Experts of a small language model.
Training: 371M tokens, 5942 steps.
Below are experts of layer 8 (counted from 0) of a mixture-of-experts language model. Rows are named up (a neuron's input weights, with its number), down (a neuron's output weights, with its number) and show model dimensions 0-223. Each number is 128 + 24 x the weight over its row's rms, rounded and kept within 0 to 255. Numbers have three digits each.
Before each expert's rows: "comes before" lists some tokens at least twice as common just after its tokens as in all text. This comes from a sample of Wikipedia text that the model never trained on. Tokens count by the router's weight.

# expert 150
comes before: " by", " in", " on", " \"", "|", " |\n"
up0:086159086120105102169124136071119125128110106119091150124132115160108154070131157111079133114141125103120090176136126111127188130130120096153137116176102146148096137103101116152098143120084091108129158166103134125117139121113093104097125136175105104135140126119103128124129112133141099101114144099169119124134147140159135167121133144109100121163131171161128120132154176106143080085128116123119127133130142093131134126144122081092097153134123136120160129178144159098128182117161110144142120154134116095145107166132142138126129168120149144120135090160119144105116128120108132135091150116118121176123121118169103177109131138122076119123131156144136110116199095115144127103155
down0:115137174137137138110165131109149142144121138097135110162094129108121124132102101176137119140124107095092117146113138120149133108086132176136118156155172110121095125118129134143128096117169080111095136150135111086152135141166149092136090100096120111127093160113112129132132136072098132080139184158165076130124132136106091128121144180124144103117175134091109150121131107124135145102163120132130094153097128175087134141117127123110096116092114128134130125178114098138138132134152154140114159138148154146141163104117109180091136112169104132134091141108124160083171109127152139105118077151109113119132136172145125154120129175130169102157111124130133143110136091154158151110095

# expert 155
comes before: "-", "|", "==", " The", "The", "==="
up1:140130132137146151129120125111101115158164131091112134151131122087128174166143074143128127127129121113178121127142108159067130089149136136084109111127109135133089149122162129125136101124145117141118058155143103128114118114136138156075139115116139141111114100124164114166127088130153112141108086104114134161120132138125165162136160117148099164140126165123138116112157123143163147149110166134124095139102085109077117116145096131093136060108145129141113153095132104116153154125126105150115146141154134150139127150175080126150156086157161120146140139138130109142110098110151083102164116112122123145151169143124151132081135134056116161137093141145089110157112163129148086113133
down1:151160092136107105109153114125095115126101115133108128109136129140100149157128142121153164145152130102104082122161111092139156108090124146082135148149112104117105159154151118103117178160141138110142129149144093100176134136142121107105153137101145137110141103123091143146109120113129096103144151120156124142142100146140124118120064120143134145130086114139109127115147156201170075131144120117154148133077163118123160132102107075155132087106136134123113132098134149146097101115114144070141138127148097127127111125134114104110147122094098143101124117155133059089111131152128150129103118107134088124100107118152149175105172135160117148146172106160128110136138123121040142131135

# expert 109
comes before: "1", "2", "3", "4", "6", "5"
up0:114120097129141156115109127127113165147178114086141128151119128113117137093122107068138129130116137091129111131130112142123117121114096108132089107109102158096091158132115146074157129110117125141119114111136122132144134102080155155159125112133134090141119147140152109123126090188099114148111104117183153144138174091111177108140100129061132092096120117125154145165162110121112120133110121155150130109115165093117085102125145124107149163117120119130116175124122143108105181078104100157126155150106117153138169133080113166124125124119114127149077115153149132132163140183118075127119096119155095116151122139142141133135118151128113129106066164126127146153146163167108106140119
down0:143165151142119119114139120119151092164110143121133141094126120092101111125113159131116167142116155153142101141147138148128134110113121188134128178157121097128139087102125112173133178163097140135129110165118126156119094147118120110093151129135092126138104162126118134107101132142118119132122108127137119087115102142162122137119125118128128141153073102127101127115079156146138161125115114119128153111094115107088138108106099091171141147081102104121107103183115104141132136118167149115141150145159104099155116121104162106129132118103130133122126103105113151129171109099133082138173137139138124103114104162163103137138185193162199105117120098151123091173095145131144191109109

# expert 154
comes before: " The", "==", "The", " He", " In", "==="
up0:102121140117187144091152137127130120101084130132112122095101129084133120139145123117086159155129131139086126165154132166090114127120155138113105136186113154132132132167123080154158145151124121111118096155160137111125156110137121105132115127131179124108055127120156167136087115159155109127098096121155138133177140148114100112137092138116086131156123126126117167101125175185121155143113154163124093129130180092132134156118095174126083129100149133128149140127153170174131155120150115095114092113123075144108130169111115143094136130110148123130113109129125151134161159162147131171131086158123146125125091112150120082133132126155153094115141132134129110130118135106134149119091
down0:130161144145089114140085139098114141147138110108153153135154139093137107113129127138176128182148136062123137173126167106099137146114163091182102140084141119122150155137133101143140140128066100127107144101120106096173118086173138116125148150134125127118100131147154103134124128098109091112147158096101142151120113119081141142103142080133122145088136128112128114135119162144204115123145149122113095126086129145134085138112154078121115126102119102125121099159125135093069131128093102105153160156103158128149139119113118122090157163104126122173145122175113096154104115112119134119137121116091130136096141108103130119096160137147120091151157126084103124124112130129124117134112

# expert 34
comes before: " |", ":", " of", " |\n", " for", "ing"
up1:142128111100145121128134156128139165116096155129127152073119080097087137151091164114094107129143139136156128124103113093123145163130086144080100107098117134143155133136183136107127111110133109134090076099146148116137132154161159117119116107146133102102163122131104135093174080166132094125124120152135141140123119107122175137151136128117115139162152090149147114083137098113148083122115150124152155169110136153126130132105127158140131110111147182118187113159163110169125132079150173160110101102113147120104099114127134095170144124163110159104126152138139102123140149107146101118111147152141076159140138147074101085160108127171116126138089123114127121156148142126112137119117
down1:149129159104121135124151133128143103063101136149121102168152100127085117144074140099143138108156126124123111167129117103116139140126150139113136105169119134154105100101159136109106098146121125131147121118188088115107122119158154151120153140115105125134164155107093140140169192165088122179097134174139108105178097121132136164110168143087183129120175120110122088131113158160093142119148186121126132093171131131145143136112130130100132147134152138122165127137132130131165100123119147085126135098169126117090116164183123125116142148115148112141134117123112140107134144127150139102083106162101152137099129158135158087127089116120115139114126111111107167080123089128138136120149

# expert 140
comes before: ",", "\n", " |", " (", " and", "'s"
up0:103111139100188128145148111166123155113139166100125112113133129151084102114171124131120130138119108064096146143096156135122132120102189149113145135137115151127126149144148168131097135112132123128094144102123157145144133124113132125146147100093104076172139135133166123079133177132130120098103126143128129120124149114147130122089104146125146118104137116121160141108130125156119143144126185109118164087101155100116105139153103142109132105176133119171111115111108177116167137101156096166144130111127139100158108133137109147102165170102145160118132138154140121131133103116150113158129161139071120137090092138146126095117064126138117138095070131104121166110134067117115087130097
down0:123159131146138127126108146108122106116144148171160089122086151163138119158114123091082091134144147139128144085128130110125106100133112131120121188093118119130125139093169092102123120134109135149116175097091109171128136126083108128145156118125095179181107153112126130122133136155143121126137120132127089157154136143168109126140168101112101120103125182139156124134102158109129163129119133122112100159120076129148147150153127165116128109157094124153150121133178155123143118171133133096110152096141155161161163153123126104174135149153151092120127158129130109155137149163117112150125132116140110094119148162145122127136070164089187103135162146152094139160134134118133136081078

# expert 33
comes before: "1", "2", "3", "9", "born", "C"
up4:121114122145120135086128145100131113101126154128103126144178171128113115136113138111092093112119171117097098155110104153144153108105112167142111105142145147139176110159119139154143148139153087091148109108129145125153099115146123128098127147142132152108160112136111154110098154144129112105067138096152155124089135131127125075096124124112175109078150179120090110160138172119110101133151124148144147136088097131124172104139106140115135152173149139112177146129117105154164150142122165142133150078188105119099123116118095151133104146148111148180105155161155129171131149148140111147172136116114091159094097143136134129136113135142107113131126145122081117127143080135158155149164
down4:121119160074117168137099087103103109136105167126141142060107171150147205129109122098159117132147137136120130139104094182118132156118142117107137111098086126149155109123128113142130131102139100139111150125141136147131139105133166099149133153118142150107089121126125119141151126132117121164124141108114118089105125102144119186133135134139114167130099111106093146102135186094175154160117111115152134135137116138135133165156162118119136159102117084105111114179117080075131123122151114144131142169081111128112158126140117119170159135138112086093129189128123118114114157118139142163131138124136163129150121123135150126103153097149127123105068133104145114120113098104155098152179

# expert 76
comes before: " ", "5", "/", "i", "a", "n"
up0:094162124122133157107126137151140088156127108121141091115145134183125083142141119121160083141125131094133135136136106184173130146112098100090120132094146143118112106140115162129170114170148114097140147086103117097074140146124138140101052146145112134098087120132097127180144118139097064106120112126170137145180128131119112137138128130143102154119168107095123163142103112155150158136081135113119178136146116109132149145135135161095113083130138117104131147099130087100140143127133108125154119120095161142141118152157117099131124080117106135128149143131132116155121141140128133123140090137161143125120122142179156127113101129101112125163121178149094134172135116186113164130131
down0:100115106142165148121130139061115130111174120137124106161134109066139145127097140125124118135129137119118143163137143062161145127133110122158166085102161127124168129110129113142135136121158145141131147105112138124162149155124115127103155077138097167145120125102140137144126089159114125150098140095123116162179139098134153097142108099116178117154137096101163106122107090125124147119084114170118130138121157126063160122131121114114154171143123115151128125116104100117137134109145140119164101113106104129151170148114178123174128163126128119120101124126093137115146116127129101097115098120096116187133123109176100135139138107131077134170057155109138161114124098152148102112124

# expert 159
comes before: "8", "7", "9", "/", "6", "–"
up0:098121204127121097153120131147140136118098101113143116086150155142127136117128120176135157120121085178099148115170123071159111158109152126115126133117133102134168100117144163123138116104105131127120112127089072102113182152182061132115087174133126164084112145083102157102186129093121126095107113078105108152142160165129130121128111122139119143156126112124124079134143115161131136139117104133128105101130097074141133137187132129122147148112141101103123144134117117150080122148154140114159078097121119125129144126135172126125119138135159151160089150150125121121168141120134133116131141100153137114153145161096109128162146126156150127127109133123105117133120148101142155144113
down0:153135109099120140168128177157115126107155136102150176136132107126105147086100156164144147170148119102099139160123136068126129131116129154108133094116113168099120147134117126136128148065198131125179155079147102117137116143144113137123148111092105155169154141116126118119131161082115134082090155116118103116140129109122120109130144092131128161123116112135133114156105131109145134104104073179159112152111108101176107134148093103128142096135154092085122163133116136087107136114102127139110115107149152148142133150147146103141136097154120139117113109154176113123133074128119122146096100163090142141112118133119135132131135144049129140139139115135140094133133116128142136106060

# expert 67
comes before: ":", " |", "\n", " of", "==\n", " |\n"
up0:138096099135136144171096124076110130157140135157112079112120091124166106152111147123139186134131117131099158160104089152133151159141105134163110146103147117075134116162133114126115096112126154114133150139072181119161144133120138128098124098119141174127100138102107141133134167125138100142144136088141098136131128159168111143157121111086113174136119137113158171136111175119150128126088110127088109138122168126123137139120159128135137109121146136107107111116168112149063097110098103133160106122096144153133112154158105178159129129140140127111162118098134120181132140161085092180123103101133149108101140105111134104128103194123100149107117136122149094106130098135140124122126
down0:144145094125104165138116123149128156168134137139161123087138113113086117126137121179124125133139129134125043132108161109097133145115147132133155138111119130138137109128117160064128068098140121088122141146135142148152118111168084118111086140125163089150120153140162107129084168131120135117167124120076128148107116113137115154107147117144168112174099079110107118110162118121131112122152129140133105136131121123105164118099106129096140133135111110146163139121158108131085141126102110154166097129093121141166149136113133081149138152114161147140153149124120141102134133120141085162152115116139145167136080162146123172149175108174143116119126112170160179125104179120099144130096

# expert 117
comes before: "-", "|", "==", "The", "===", "In"
up1:129132150070096144132145149176129116134123144165147124100125090128152104113142127104077137169107150143092151117128132136126138134089104151124100127147131088119103121135098107110117133136156144153146125101138105127105125091143118136146144159150107181104138115097174139141129161128120136105136117099109108168076143132187146133073102167141115185116090102125154178100087128101120099136143111120105143124136134123110099147115157170145090095116143106142159115110183101167092117112131124126113127158139192131109115149140120125173122132095152136138130099109140147148105098130173155121102126137135162143100098116088104149097131138122088113126097167146115112157164123153167115098112
down1:115113108177096114173131098121133161149102124114183089133091082086137137112083126104144123126129125167119133142090161107173105113123114096127130124161162123104157153153128188142186078120133139151139110145149096150106075143092160157095125128095115107165127145140128118113138098156119136101066145101132121133141156103153154163113145077105097145137106108136103097132133149166158138133154114150097140157148164148111119141156139136109128107125134147177139116111137127132139142143111128121153175088156148139065131120116120126137108143145146120142128117135126106095124094144133131153152150142122120125161129140173132172120176097168166116117136144128159125110118121132088146161115

# expert 144
comes before: " to", " by", " in", " the", " that", " a"
up0:139165138142113101135120115144128103150142101090148156095115120159158104152137132102117142111123161143166132120155122106123143153166139148079172096148126142149087136130131117149143143152146154116172152099159119141124114125183118120162091125132130125167140136124070100136136131148170088154124134137102161122146123062122134129080144117144113098137151141113085154120104133190112149077117109131144146080167161159120143163139111119125145099150108129107175132144141149089126135142070133092107149130125060152108091114141118126105122160118100173138135143126117121152145126118138141155135114122119115132146199120105079136113112131082122152146127137137103157088129146160149108139121
down0:085136117131110126142151148164113151102126169163122128074126162106123131102084128126133122146098183139135166113150156118152128128139129105165069102100082153168140110132141179188100136142088117115117137142132123126099157099130106117120153154116117118147085121139144139116116162095141095157161118132112096125131159121156116151120103117142170161114149116125139122143126120181159143125116105121099138088070120117113145097166127133110135128150151162161123145144145166118151144175145133126109097098101110131129137151126161141096175144126128148099172105171117128127116185103149144168125134127103110096102114136138097110158146101139145133118153166116181123098115105142154114125080

# expert 137
comes before: " ", " and", " which", " but", " a", " he"
up0:138137101115109123095109127155139088141132110076120096140143141120141121174094100150072143131101106127135144124091137135158103127162169155129070112124115183126096164108175133167083125144102130154128121116121154141159137123123129148142143116062112140124125091179121113119140102111172099128117182155146082105173146101144139145148129103148130100134143159157135151105137146114117115149136164179142133140112099124089126161113153154133121088140136131168119111139135160121138102162149127112098146146108084108135151132121153167103119103124097146153105132147164151152156104117161163096132123149145109183132096118075127103154098128126086126155116137148147095137104105137140130140135
down0:142122088117106154117152161151132131143139057131120117152104075161140124092106138131183161137126121126141100115170157156123189122141114110169129125115156135128096138133111111129151143099117151132172111122122136153112126169139121134159134116153113122170118107142079095151143130101093130159113112130135160099166159116138144128130131116111128112063169119151089082110155179101080145113091193124104142104131156103146081110139158108108139127123141140140079151153109150132130100142128141120143143088148123133147110146141125104093138117133141141096157141115127135106096178114090157117145080150110146108101120150149110111140158082128122122136135153152094139097110126150142163154110

# expert 56
comes before: " the", " ", " a", " his", " this", " New"
up4:145154148156163140128105141108115140142194116129097122089098118165145134104097129137101157126142145141125144086162131116093152151163078126145137147123155103154151108143140137061109148143110131125129109174133089129096105147118133144157136144102142118113063137085114135114151187132154126128113109141114201178142162137129108149116103111119129101168146120123163147137119142100132111131131108165136153139153149098144156175128138112151131112100107150151155127147100153083090113091135129103128174118133124109088148151125102124137176110139171132123132121141090153159103133108131126138127121119100105158116142118128137118118127128162097125148131168136156134130165101104106088080069
down4:138158107134121118156162101146148129115092106174126115124105145147158109114107104137082162153150095135167117129158145089082115166110160128126114154128149137191077143109090161148155134132142126111147180132089107109096132105147120121175174121094137155108152101147093110112141151159110143084093121101154158146109113155148116119144110150148147126126104158092160127108156121165151164101119110130129127088122134150154118127184123148132130138118147167114095153099112114123129106106116076128114117125114148129152093121093137123104107141153169142120175113121197097119120120129109117117106106188101132105133132157113119104127158121119125100140119183110108155113129110099134114121097

# expert 118
comes before: " the", " ", " a", " his", " New", " their"
up0:116130116117132165113120110121138138124102082172176122110125111154108167100142126114104111094114118133106113120130132100166153136153155129163157117127154145110147114129096101148109159161104123098122126153098130126125117130116106110181102174152155104126125139126108126151166144155100133107142136126137105119118145130142102151148159161133130133125131077124121148141121115127164173113105128099127135117158146138088113181096086146158075144164161116134135163157156112099150111109168109134122121110126155166147145120110121084146153147149102079137170115112092137129108155099187118163109103129128129131076119161129121129151125086089182103093173127171141120116160147152135137155194
down0:135092103147158153158121166142157106146146150127097150135137139153122144129152109148131161131091109124114139123123163120145128167104124115106148109106160160140097139093123129135132121143150165119179076147116137086118171095119138167089120106133138094099102114129120085109104141114149120111134091171096147109143115157085151113106112145075128153152123117138119137122139118080167074109109126124156125108143150133115154109052118150111082113142146144129105103104129162142156150149155149146122126108134155154113123101147113123092125139105136107154120111151092113109165113108136151109137107104148128093096130104175140151136124175114140053140153081150134199127123135141114098120114

# expert 32
comes before: ":", "-", " |", "|", "=", "\n"
up2:100140102103130174106114156104137108149127107082119143114120134116165161136106130172128130144105127115116146135119120120098138153116077094074165136167121117141100149113110147126099114128109176097136102136116104154122135092127169093133099122160103073094160147091140137105110137115118131145085097128128149098127173168139111124081140111170127126141148114167158084121121140134131129082132147137179128114140129149122120115125120126078113128109148107180089142123125142171095133147128118113149150145120119148111156088118188191099134132113115107119135115100135130131133110152151101167121149116168124124149117186069177122148125150103092110126108136126151118127097166110126155130108
down2:088131121108141106125147109121114141127183099117097131083139105112145149157129103097133123089079146133176113124123131134151132126149164105130104131115108166101117137157141095131085107103153114199104140113138170125103101163098101149103136115117136110169140141118107103039124160116138123113131133110090135104128141101116167125119087136113109114151102154110154153123126138119150093133090113116098096132125117132188120100166095139177124139065139131163144106142133110180095149129151143144113135120074160085143137134125108152125075091105159149149132124125097138120123114128095141137145108125134176118082140119161106100146111105126144141107124131118102129158121132118160146124146

# expert 125
comes before: " |", ";", ")", " |\n", ")\n", " ("
up0:112116155146125093088114134146179144125124115102142087130141144111150122156132131132095122145150138141138107150115116101072151123158173144111127121114152140114101115117148131115143113121098095102118124107093159126128127174105082126125120129169147114162171143120107120129146119111184107148138071115110148134096153123088118124112124136112128141104095127115108133076126125148132151172153103134158122124143140127183082177160120125138116162134146118132155182165089119191098162118138136126166149157141186123145113165158156158128154122109124121130131181095126115125158158073121109105151166130106145143146070141075113106141106132098127153133098140119160132142124129128109160143114
down0:112122145090119127108118121152151124126108104124124160143082118139151131090120137085118191111152159126124148102111087120144152164127118144114104159095154109118143107126140150159109135111087137108153146118090186128120133121108128101133134143135113129134144116122100162120093165157117149117121116085141114085117163108077135098126131158092096132138132143146134122119085141104098123096124141100104147101099168129126133092135141159081113122122145114156101110103201160114129112086122167174123090125138104137098070122143115120130140136125207106140104121142146135131175092092139144115150098160167140154149159160095100116157117141127157102121151096152123153122151101111126124110094

# expert 96
comes before: "|", "-", "==", "The", "===", "In"
up1:124154127143167106135146153135111170141117086161153125136086119131141156137122111164137151163128137103163122144076145098136170130125151112104136108137138132150119128155116121151153115133164129141136131176068127117130112101131138124126120108135128120141109171165099141126164112115106109093097115137101106103130098134137151130175100154112130199147118150141130129135157087110192113146111170122142142119124106182135137132137120138155110124117137153108131139130121153164115117137129168157106107108109158087183102119141126131076118139078149153133188160111124108089102133162140162175140099184149129133156145100153062125116140113111118093164123121140117096126106109104143112119165
down1:151100144144104132132157198112122134162140110119135133115137149153118114105101124132076100142102121113122118097114180145095134110130084147111129119136135122104123167133157127085130083154144171130130102133128103114102110162118137106138142149150136117121117080114077128116109152121130103137138107139091130083172152134139119158097133136094123160065131172109068165175134136115131074129127084099149104112134115121141141169128116107098099124143148130116125072127114168166127134114133076118104146123109111129117142163115096148183130130108143138110141159142107120126141107132095142148152056119141135104104082154154102124107094087109141122135151141130118149151082154137137152133130

# expert 156
comes before: " The", " he", " the", "==", " He", " In"
up1:156105112136123120104135084126116138128164104101114123147156117109136127131119099110079097107170151165179140116107150136117080138132126176109116128154112136143104090113121193087102127125102096142122126136136138128102136135110077153144126105111033136131124111128078084124119132113123119165096141161077160139133141113097139130163132133132137127142131134114123132092081153118108158117106151145130141129099137112147117120110159137103106097106120072127118102084140112136178134121157093123123183108138166141116145103105135133139145110164148105163110129088145149090112120107130197120147119137150149144107151136103176114130153128165114129116126148123126114166137158136142094167104
down1:101104132100091128119098177160170138131073122142101112128119188092092131112154149067118140163110106112085095100160134141154141122122106124139110133173146138139132153141121112145113142136147168123109109113167114118136136117133103103150182135128141129142125153118119084132126140133128165064144171114081146152137151140184099088095126140144114084110150137144133093144157142113117128126148105076090125111103107159127134131145091123130116155148161146151116137140141166111112177100106112161132093132115148163134119124111063104132152141102155153148157101112131106119115135148132127176124143131092135149115108138169107143146129108149139134157167152139112125128157134105154094176139

# expert 41
comes before: "1", "2", "3", "4", "5", "6"
up5:106125102144178149097185155095125160148095163116142140154120103121164112113105094113118151132095136138155127110114111163154122147097121117081138100091138172139118134127113109121084078125148116177128126182148147074142119113166134147129123155123120131109112140155108128145085115149104147124127103110105086138126117130166110119166081142150105164102101132140155133122099162148119127111087091111152100087122158137140117121090117153169132140143131139152149149115144122135113119129106121123175114129131089117124121144119137171135076119142130132096145075112130121155123097115137093131155134106092073071140176127091109159141140108166090116108132158144086127115135152128101096121119
down5:125108203156134104128122124114187126139125128116127108172148155108129155116132173139145119131123114107092110161141116147158167171187148101092118078139135115129168106088121160141150153121182098141110132124120161105122112171130177136112117157109135126093141135160119133142133121123147111136105102105165133108157149126173123122151094157126114129125123107144125129090115094136091121118162146123130112126121109159107131153117095167202119162140134173146147120140148141118134141103118101153133101157128170108132114182182119142111090181167143145123107140136121159118122126124094122127100146119125112123127125171131095121125137142153143153153158099115162147124141122108138152203134